config.yaml
n_layer: 20
d_model: 320
n_experts: 16
experts_per_token: 2
d_expert: 112
d_shared_expert: 0
activation: "geglu"
moe_layers: [1, 2, 3, 4, 5, 6, 7, 8, 9, 10, 11, 12, 13, 14, 15, 16, 17, 18, 19]
router_score: "softmax"
normalize_top_k: false
routed_scale: 1.0
balance_loss: 0.0142
balance_bias: false
router_cosine_scale: 10.0
router_bias: true
init_std_router: 0.0243
lr_router: 0.000686
n_head: 10
n_kv_head: 5
head_dim: 32
vocab_size: 27515
norm: "rmsnorm"
norm_place: "pre"
norm_eps: 1e-06
positions: "rope"
rope_base: 1580.0
rope_fraction: 0.75
qk_norm: false
attn_scale: 0.177
tie_embeddings: true
parallel_block: false
init: "normal"
init_std_qkv: 0.0325
init_std_o: 0.0
init_std_up: 0.0325
init_std_down: 0.0
optimizer: "soap_variant"
lr: 0.00143
beta1: 0.95
beta2: 0.99
weight_decay: 0.06
lr_head: 0.00453
grad_clip: 1.0
warmup_steps: 200
schedule: "wsd"
decay_fraction: 0.943
decay_shape: "linear"
final_lr_fraction: 0.0
batch_tokens: [16384, 32768, 65536]
seq_len: 1024
doc_mask: true
z_loss: 1e-05
train_tokens: 371700000
steps: 11945
dataset: "wikipedia_en"
Below are experts of layer 13 (counted from 0) of a mixture-of-experts language model. Rows are named router (the router's row for the expert) and show model dimensions 40-79. Each number is 128 + 32 x the weight over its row's rms, rounded and kept within 0 to 255. Numbers have three digits each.
After each expert's rows: "mostly gets" lists some tokens that are sent to it at least half of the time. This comes from a sample of Wikipedia text that the model never trained on.

# expert 4
router:074073129128126165129178173113174170138098140138143103142094123118159139124136062124115144094162108126135142117149134178
mostly gets: " Robert", " J.", " Henry", " David", " James", " William"

# expert 10
router:131119145145118172117160131121107136080136107098149132183091162088113127147158141109138181107094051151089097106136113138
mostly gets: "wood", " ft ", "ford", "ck", "°", "bert"

# expert 9
router:153185137126105209125145163116106061058178148115153170186166129142143142153066166112131073148117178115137168147170146140
mostly gets: "- List of", " University of", "s in", " Italian", " of", " at the University of"

# expert 12
router:167090169175059119116130126181103121150138126083098106129144085202104159122179109072129118088086142085155101096077128086
mostly gets: ", he", "In ", " It was", " In ", " He was", " They"

# expert 6
router:126059099086152130196128153151154057115178085080148152100149123154105093133136146107123116106092147087112131096178090099
mostly gets: "019", "024", "014", "008", "018", "011"

# expert 14
router:106158124128112179064096139121119125121102200105180121129183142159119157086162183136137141080183118096133157047185129189
mostly gets: " that was", ") as", " in the family", " completely", " which was", " is"

# expert 15
router:122111093085085164118148165142183130101101154123105166156143096129093109153065106206131139174080167091094092118110132120
mostly gets: "°N ", "On ", "″N ", "- Kingdom: Animalia", " Santa", " Ant"

# expert 3
router:127132100167175116120158175104175177105122098062178104181126127161188168144129141125154111103108082119163176109138100122
mostly gets: "S.", "SA", "Q", "TC", " TV", "RA"

# expert 13
router:121166187099188074140100082145056133131079131193082155062074108098153053117103119073107121171172155130110122136138149096
mostly gets: "|---|---|---|---|", "|---|---|---|---|---|---|", "|---|---|---|", "sc", "|---|---|", " % | ±% |"

# expert 0
router:164101094092125102156144110094129180177116091160084153089118119090085106128104095245134126137080139146139140189070127118
mostly gets: "Personal information", "|---|---|---|---|---|---|", "- Height: ", "| Silver", " (age ", "- Length: "

# expert 11
router:124137119099124113123126116122155081103133103101053066108172134073126129103193181122157185118153123143139133166113146157
mostly gets: " him", " years", " time", " began", " released", " up"

# expert 8
router:108177102215152088091119101166101162160117137136163162153204089137096171151067122136160131129141136168111111127098116177
mostly gets: " his", " their", " new", "ed the", " the", " its"

# expert 1
router:136166143162077158088135133096123171172104093065139059114190140204155143164106123118134158149128063109117123078158111082
mostly gets: " | \"", " You", "!", " Love", " you", "\" (Japanese: "

# expert 5
router:147167149135100155136106166088145093148118163121191089160096142141101165094190159128130103103133135111125122046167107183
mostly gets: "\n\n", "Scientific classification", "ations.", " it.", "- \"", "ing."

# expert 2
router:135111128111148068139106085147147059118168138168172131128084173125099099154154138090103110141173155142134147133143118100
mostly gets: " bank", " host", " product", " fund", " review", " method"

# expert 7
router:056124135196052120131153183155181161124184218097139092114115190143174115095100135142160135132132130111120127082190147158
mostly gets: " (born ", "- Born: ", "\" | ", "- Kingdom: Animalia", ", England", "i |"